Weights of a small mixture-of-experts language model, trained from scratch on English Wikipedia: 9 layers, 128 experts in each of 8 layers.
Below are experts of layer 6 (counted from 0) of a mixture-of-experts language model. Rows are named router (the router's row for the expert), gate (a neuron's input weights, with its number), up (a neuron's input weights, with its number), down (a neuron's output weights, with its number) and show model dimensions 0-191. Each number is 50 + 10 x the weight over its row's rms, rounded and kept within 0 to 99.
Before each expert's rows: "raises" lists some tokens whose logits its average output raises strongly, later layers aside; "gets" lists some tokens that make up at least twice as much of what it gets as of all text. This comes from a sample of Wikipedia text that the model never trained on. Tokens count by the router's weight.

# expert 89
raises: " the", " a", " same"
gets: " of", " in", " for", " to", " with", " by"
router:42 50 42 49 32 55 66 40 40 37 54 72 54 47 60 50 36 43 55 47 40 31 61 40 39 52 52 61 57 51 42 41 66 45 78 49 44 44 43 57 56 49 35 58 65 37 45 38 25 48 32 50 49 58 48 30 35 45 75 63 52 31 47 47 46 51 26 54 56 57 58 68 60 48 44 50 46 57 71 70 49 64 60 48 47 45 47 50 55 38 61 36 48 50 56 52 37 41 56 52 48 48 65 47 47 45 38 54 46 57 42 47 22 58 37 42 36 52 57 47 52 52 52 64 41 25 51 54 38 49 45 50 52 54 51 74 60 66 52 45 55 53 46 52 50 47 59 56 49 34 41 51 28 56 42 54 55 49 49 48 40 56 40 47 49 45 42 35 33 58 51 43 50 39 60 43 48 53 68 38 43 44 35 48 50 48 40 56 66 54 44 61
gate0:50 40 53 51 39 47 43 62 44 58 45 30 46 51 58 46 50 45 32 53 64 45 43 55 65 63 51 36 53 40 35 43 61 51 66 50 50 42 65 55 37 38 41 64 55 68 57 58 68 49 41 37 55 49 48 48 63 69 46 46 50 40 37 57 43 54 44 64 47 50 64 39 51 43 49 44 55 50 38 37 58 50 50 43 56 29 60 40 58 64 49 63 38 49 49 79 29 52 49 42 68 36 64 38 67 46 64 54 64 45 60 43 50 51 54 43 45 49 52 50 53 38 43 32 54 56 42 52 61 50 64 76 63 41 50 38 28 46 45 37 43 48 49 49 35 58 62 42 37 54 46 63 39 49 39 58 49 57 46 43 52 44 38 57 37 52 58 43 63 54 55 62 40 59 23 51 27 49 39 72 41 63 37 57 49 44 52 55 48 58 49 51
up0:55 56 40 36 43 36 59 50 38 62 51 42 58 50 51 41 31 42 48 60 45 42 54 43 52 53 53 42 56 42 42 37 78 42 44 65 48 55 61 78 50 49 33 66 63 53 65 61 49 47 49 44 58 54 52 32 69 53 46 68 39 37 54 61 60 53 42 68 39 55 52 60 54 44 43 42 50 49 41 62 55 40 48 62 56 49 47 47 51 67 63 47 40 53 50 65 38 62 39 53 70 29 47 60 60 57 46 57 60 51 49 54 45 50 50 39 58 48 40 40 65 39 40 42 36 52 44 49 58 61 63 55 44 54 55 42 34 48 38 44 64 70 44 54 43 55 34 43 23 59 55 67 49 51 35 41 50 49 47 21 66 63 41 57 40 42 51 49 33 57 73 59 51 52 33 48 51 45 38 61 56 63 42 62 44 48 49 45 57 44 55 55
down0:73 55 43 40 57 67 49 61 63 58 46 55 56 50 51 60 76 49 63 46 58 47 59 48 52 32 55 51 45 70 49 65 20 54 34 48 65 64 59 55 62 40 49 63 27 59 36 49 50 61 62 47 55 62 54 66 46 61 42 50 43 52 42 44 60 55 61 45 53 54 48 34 52 66 61 48 62 52 64 42 47 46 43 57 52 63 45 72 41 58 43 59 46 57 50 49 48 65 42 54 41 64 45 67 45 46 61 53 52 61 46 62 48 53 38 54 47 33 49 44 41 60 45 51 53 68 62 52 54 46 38 39 45 58 49 57 53 59 64 63 42 46 39 50 64 40 42 33 45 63 35 46 58 56 33 47 49 59 53 48 37 43 55 49 58 58 50 60 55 52 63 50 51 36 74 56 60 45 61 48 51 38 45 66 60 54 40 35 40 50 75 25

# expert 106
raises: "v", "l", "n", "m", "in", "ar"
gets: " Ad", " ad", "d", "rop", "st", "ad"
router:57 42 40 58 51 43 46 45 45 53 49 59 46 41 48 63 59 56 29 53 51 44 65 64 42 35 56 43 44 48 54 53 51 46 31 53 55 41 47 58 60 65 51 54 19 64 63 55 39 50 47 64 48 39 43 23 41 40 50 48 35 55 55 58 60 42 61 49 44 72 53 57 41 66 50 33 49 34 57 57 58 61 57 49 33 55 59 60 47 32 53 46 52 54 54 54 36 62 49 62 46 51 43 47 45 60 65 40 49 48 56 57 66 52 45 57 35 63 62 44 40 47 64 49 41 69 57 32 69 47 33 32 57 29 48 61 45 66 56 58 67 60 48 53 49 52 51 43 63 59 36 50 50 58 55 64 42 48 67 57 41 48 51 59 65 49 46 66 46 32 49 67 61 55 56 59 47 56 30 58 63 53 43 38 40 65 60 58 38 44 60 51
gate0:71 45 46 48 66 48 52 46 69 48 39 46 35 40 41 50 46 57 44 56 30 60 50 53 59 61 48 57 52 55 53 54 43 39 57 51 66 52 66 44 29 42 66 57 52 62 56 36 37 45 42 48 57 58 51 58 40 48 28 59 38 48 55 50 24 70 50 48 54 60 39 53 46 50 48 50 45 55 46 32 66 64 63 62 64 45 58 59 55 38 46 47 47 61 43 52 56 38 68 43 73 33 68 51 44 44 58 59 45 57 42 35 58 33 39 57 46 44 65 57 50 40 66 53 71 52 35 35 40 30 57 47 49 54 54 50 54 64 38 49 34 38 44 52 54 65 53 46 44 45 46 45 54 30 63 37 51 54 47 42 39 57 40 55 48 60 32 54 42 34 41 43 60 51 38 39 53 44 35 52 60 47 35 62 65 48 38 53 55 53 61 36
up0:40 35 50 49 59 60 40 58 46 40 63 49 32 50 46 52 46 70 54 55 42 55 59 51 50 42 48 55 58 53 42 35 51 50 49 63 49 44 54 67 30 45 56 48 38 61 55 55 49 57 45 43 68 50 51 53 38 49 41 70 47 38 50 45 57 73 64 54 48 45 55 58 41 58 42 56 48 47 56 47 56 59 45 58 61 49 51 57 50 33 41 66 34 66 45 40 55 36 64 40 53 52 42 46 68 46 53 44 30 57 49 34 33 52 31 58 45 43 70 46 66 43 71 63 44 40 51 47 60 50 47 43 30 62 53 29 39 51 57 48 57 33 37 65 40 40 44 65 60 47 49 39 42 50 62 46 58 55 61 37 54 67 55 41 46 49 23 39 27 40 54 51 73 43 33 72 49 60 56 37 45 41 50 56 55 55 35 44 53 56 55 47
down0:45 41 57 51 45 55 44 44 49 58 51 52 55 76 50 44 46 56 56 63 55 63 45 55 55 34 41 72 53 54 52 46 25 27 64 45 53 69 52 51 61 49 42 52 42 32 62 39 50 67 66 70 54 45 71 73 64 54 43 40 66 48 52 53 56 52 60 55 46 35 58 57 60 46 58 67 71 45 48 57 37 79 53 55 49 61 49 41 41 72 50 44 30 46 56 53 59 65 46 38 52 61 48 38 39 52 58 35 47 46 57 57 39 58 73 48 35 38 46 42 62 67 56 48 46 63 37 45 57 52 50 59 50 54 47 49 52 57 42 39 62 36 50 62 64 45 50 45 49 50 51 57 42 55 49 48 56 54 56 55 41 51 48 50 47 43 53 33 46 46 52 53 52 55 53 52 53 55 74 58 56 41 67 44 48 41 31 53 66 55 60 29

# expert 94
raises: " and", "ent", "-", "it", "ri", "ar"
gets: "p", " Ag", " int", "t", "d", " Pat"
router:34 41 49 63 50 61 49 58 49 61 68 38 49 63 47 59 55 62 56 46 52 43 48 43 40 42 51 37 47 55 45 31 39 60 35 45 61 34 53 74 65 59 64 44 28 66 51 54 45 45 44 54 49 46 42 56 54 40 51 44 39 52 62 68 52 52 61 54 44 56 54 60 28 48 53 54 47 42 57 65 53 41 48 58 49 65 32 42 46 58 51 52 59 53 48 48 22 67 55 52 53 51 44 32 42 57 57 40 29 64 49 59 70 38 40 44 33 62 57 46 54 67 53 43 52 78 40 36 54 40 44 42 37 48 54 53 45 39 55 49 63 68 60 45 36 47 55 46 45 60 38 42 52 58 46 58 54 45 57 53 46 60 49 61 37 39 34 66 42 48 62 54 47 61 43 55 62 41 57 53 30 36 43 35 40 54 69 49 30 49 48 40
gate0:42 64 52 52 49 55 42 52 59 29 48 52 52 71 45 34 47 52 54 46 56 59 46 65 49 46 44 75 46 51 50 51 54 66 48 51 40 36 56 28 59 39 74 44 48 70 46 69 43 58 40 59 55 54 58 38 46 56 66 60 38 37 52 45 57 48 57 39 48 55 42 59 58 55 53 65 41 54 42 49 64 54 49 38 37 38 32 58 49 71 45 44 50 49 48 47 51 49 53 31 28 45 58 45 51 55 53 39 45 35 50 43 46 51 45 48 42 53 53 39 51 62 58 39 33 65 64 60 34 52 50 68 56 52 30 42 53 55 48 50 41 57 51 44 52 66 38 37 73 64 60 64 52 32 71 43 49 53 71 47 51 52 47 52 54 32 43 50 52 55 65 31 58 39 54 41 56 62 71 50 61 49 39 41 42 54 39 51 70 62 49 55
up0:44 58 61 59 52 46 48 47 29 46 66 32 45 53 66 43 50 35 67 44 49 49 50 59 57 41 47 62 56 48 57 64 37 54 42 49 42 53 59 40 67 18 48 46 54 61 31 44 41 59 66 62 46 54 44 48 55 51 58 35 40 37 42 70 36 61 52 43 34 33 51 43 60 44 51 53 62 46 48 39 73 59 33 59 50 44 46 59 45 60 49 46 43 40 56 40 44 58 60 65 39 35 47 46 55 61 35 58 57 32 50 43 53 49 56 41 43 57 44 53 47 57 47 64 31 58 43 62 46 54 40 67 44 51 40 46 60 44 42 60 52 50 63 54 51 70 35 35 42 46 42 59 54 62 38 46 44 59 55 44 50 71 42 57 54 44 44 59 43 44 50 41 45 34 59 56 35 50 61 35 57 36 61 46 62 66 57 51 78 57 53 39
down0:34 49 48 56 51 68 26 45 52 45 59 31 59 46 56 36 39 75 57 30 56 43 41 54 58 49 55 58 43 38 46 37 48 46 41 71 52 53 49 35 57 53 56 59 38 35 51 44 37 50 62 71 47 57 51 59 73 55 50 39 68 62 40 58 38 42 72 50 53 65 51 38 51 54 63 58 65 40 60 59 52 46 35 64 49 34 66 40 56 33 63 31 48 51 65 56 51 52 58 44 39 47 65 49 48 56 36 76 47 62 41 43 48 49 42 37 51 42 56 56 56 65 58 53 56 43 49 52 34 59 57 65 47 45 58 61 42 40 38 62 53 62 41 63 68 56 51 54 58 48 38 38 40 50 61 60 50 58 55 48 63 43 45 49 45 59 52 33 38 55 52 36 54 53 45 43 50 43 41 50 52 64 30 66 40 37 59 53 42 51 51 46

# expert 39
raises: " the", " a", " this", " an", " two", " both"
gets: " of", " by", " in", " on", " with", " for"
router:57 57 40 46 42 51 67 50 55 31 53 60 42 56 64 46 42 33 51 51 45 48 63 30 50 47 50 49 54 60 50 40 59 38 76 57 34 29 34 53 66 37 42 63 65 30 59 44 42 53 45 64 40 49 37 34 44 51 71 62 54 43 55 56 48 58 24 59 53 56 46 65 58 51 54 44 65 30 70 59 50 42 57 44 49 41 51 58 52 40 55 50 67 49 54 42 30 41 57 48 46 59 56 33 49 60 22 47 41 56 43 33 34 66 45 40 41 52 50 49 63 38 63 68 60 31 59 50 50 54 39 48 56 43 48 61 57 60 42 48 51 46 49 40 45 49 52 41 51 35 41 34 56 48 39 65 56 47 48 41 48 51 32 45 51 63 52 35 49 51 45 50 45 38 58 56 53 47 61 45 48 45 50 37 55 54 47 68 54 29 54 50
gate0:40 59 53 55 61 37 53 65 44 45 45 70 43 72 48 43 48 41 52 44 38 33 62 40 48 43 44 47 44 47 44 31 64 58 55 43 49 40 55 61 41 56 65 69 68 67 54 55 53 59 59 49 62 56 61 59 47 62 39 54 51 57 56 36 39 45 40 29 45 36 34 77 53 32 32 49 29 40 80 50 54 67 52 63 49 36 60 32 55 62 69 66 55 53 33 47 52 55 57 40 49 52 46 48 47 58 57 50 48 58 48 40 42 48 54 68 58 45 48 60 53 51 51 38 42 52 44 56 41 30 55 45 50 40 67 44 56 52 68 51 45 59 65 58 47 70 51 51 46 52 43 48 37 61 58 61 47 38 52 38 50 49 30 56 29 41 39 51 38 53 63 59 57 50 44 41 52 33 49 57 53 51 43 44 48 48 41 46 58 52 63 45
up0:32 48 54 53 58 39 54 55 40 49 42 80 38 66 61 59 49 36 44 44 48 43 56 40 51 48 41 43 41 36 53 21 55 65 46 30 50 57 45 51 44 45 53 62 66 60 48 49 50 62 56 41 58 67 43 58 55 60 48 45 69 58 41 47 23 42 46 47 36 54 42 78 51 38 18 37 34 38 68 45 46 60 56 42 34 48 53 32 47 43 64 63 49 54 36 53 42 51 51 46 46 51 47 61 47 55 55 53 53 46 40 41 41 51 61 56 53 50 60 59 45 41 38 57 53 60 64 49 57 58 52 57 58 44 69 56 40 57 64 48 46 62 56 53 42 63 60 33 54 54 36 39 37 61 54 58 36 46 53 47 47 43 36 59 34 49 46 40 41 65 53 58 55 61 35 41 43 30 53 65 55 47 54 56 49 42 50 44 57 33 55 45
down0:51 64 65 41 29 48 32 42 59 30 43 30 56 47 46 53 23 54 65 64 52 57 69 50 55 50 64 41 58 58 33 65 46 56 42 54 57 33 55 60 51 54 34 61 50 47 43 65 49 47 39 57 37 60 43 55 61 52 42 58 39 42 37 38 70 55 35 58 54 57 55 33 46 47 48 39 60 63 40 47 63 38 44 42 55 52 53 53 44 61 50 54 50 47 57 57 56 49 40 61 39 64 38 17 52 41 49 45 40 50 62 51 62 50 29 52 43 43 56 44 43 45 46 56 20 51 47 35 44 53 48 45 50 45 33 60 40 52 47 48 62 51 43 56 55 55 38 50 53 47 50 68 60 33 50 64 46 44 56 56 32 49 49 41 55 67 56 64 44 54 44 38 50 32 45 46 57 43 49 48 23 59 49 62 49 69 50 57 54 60 54 50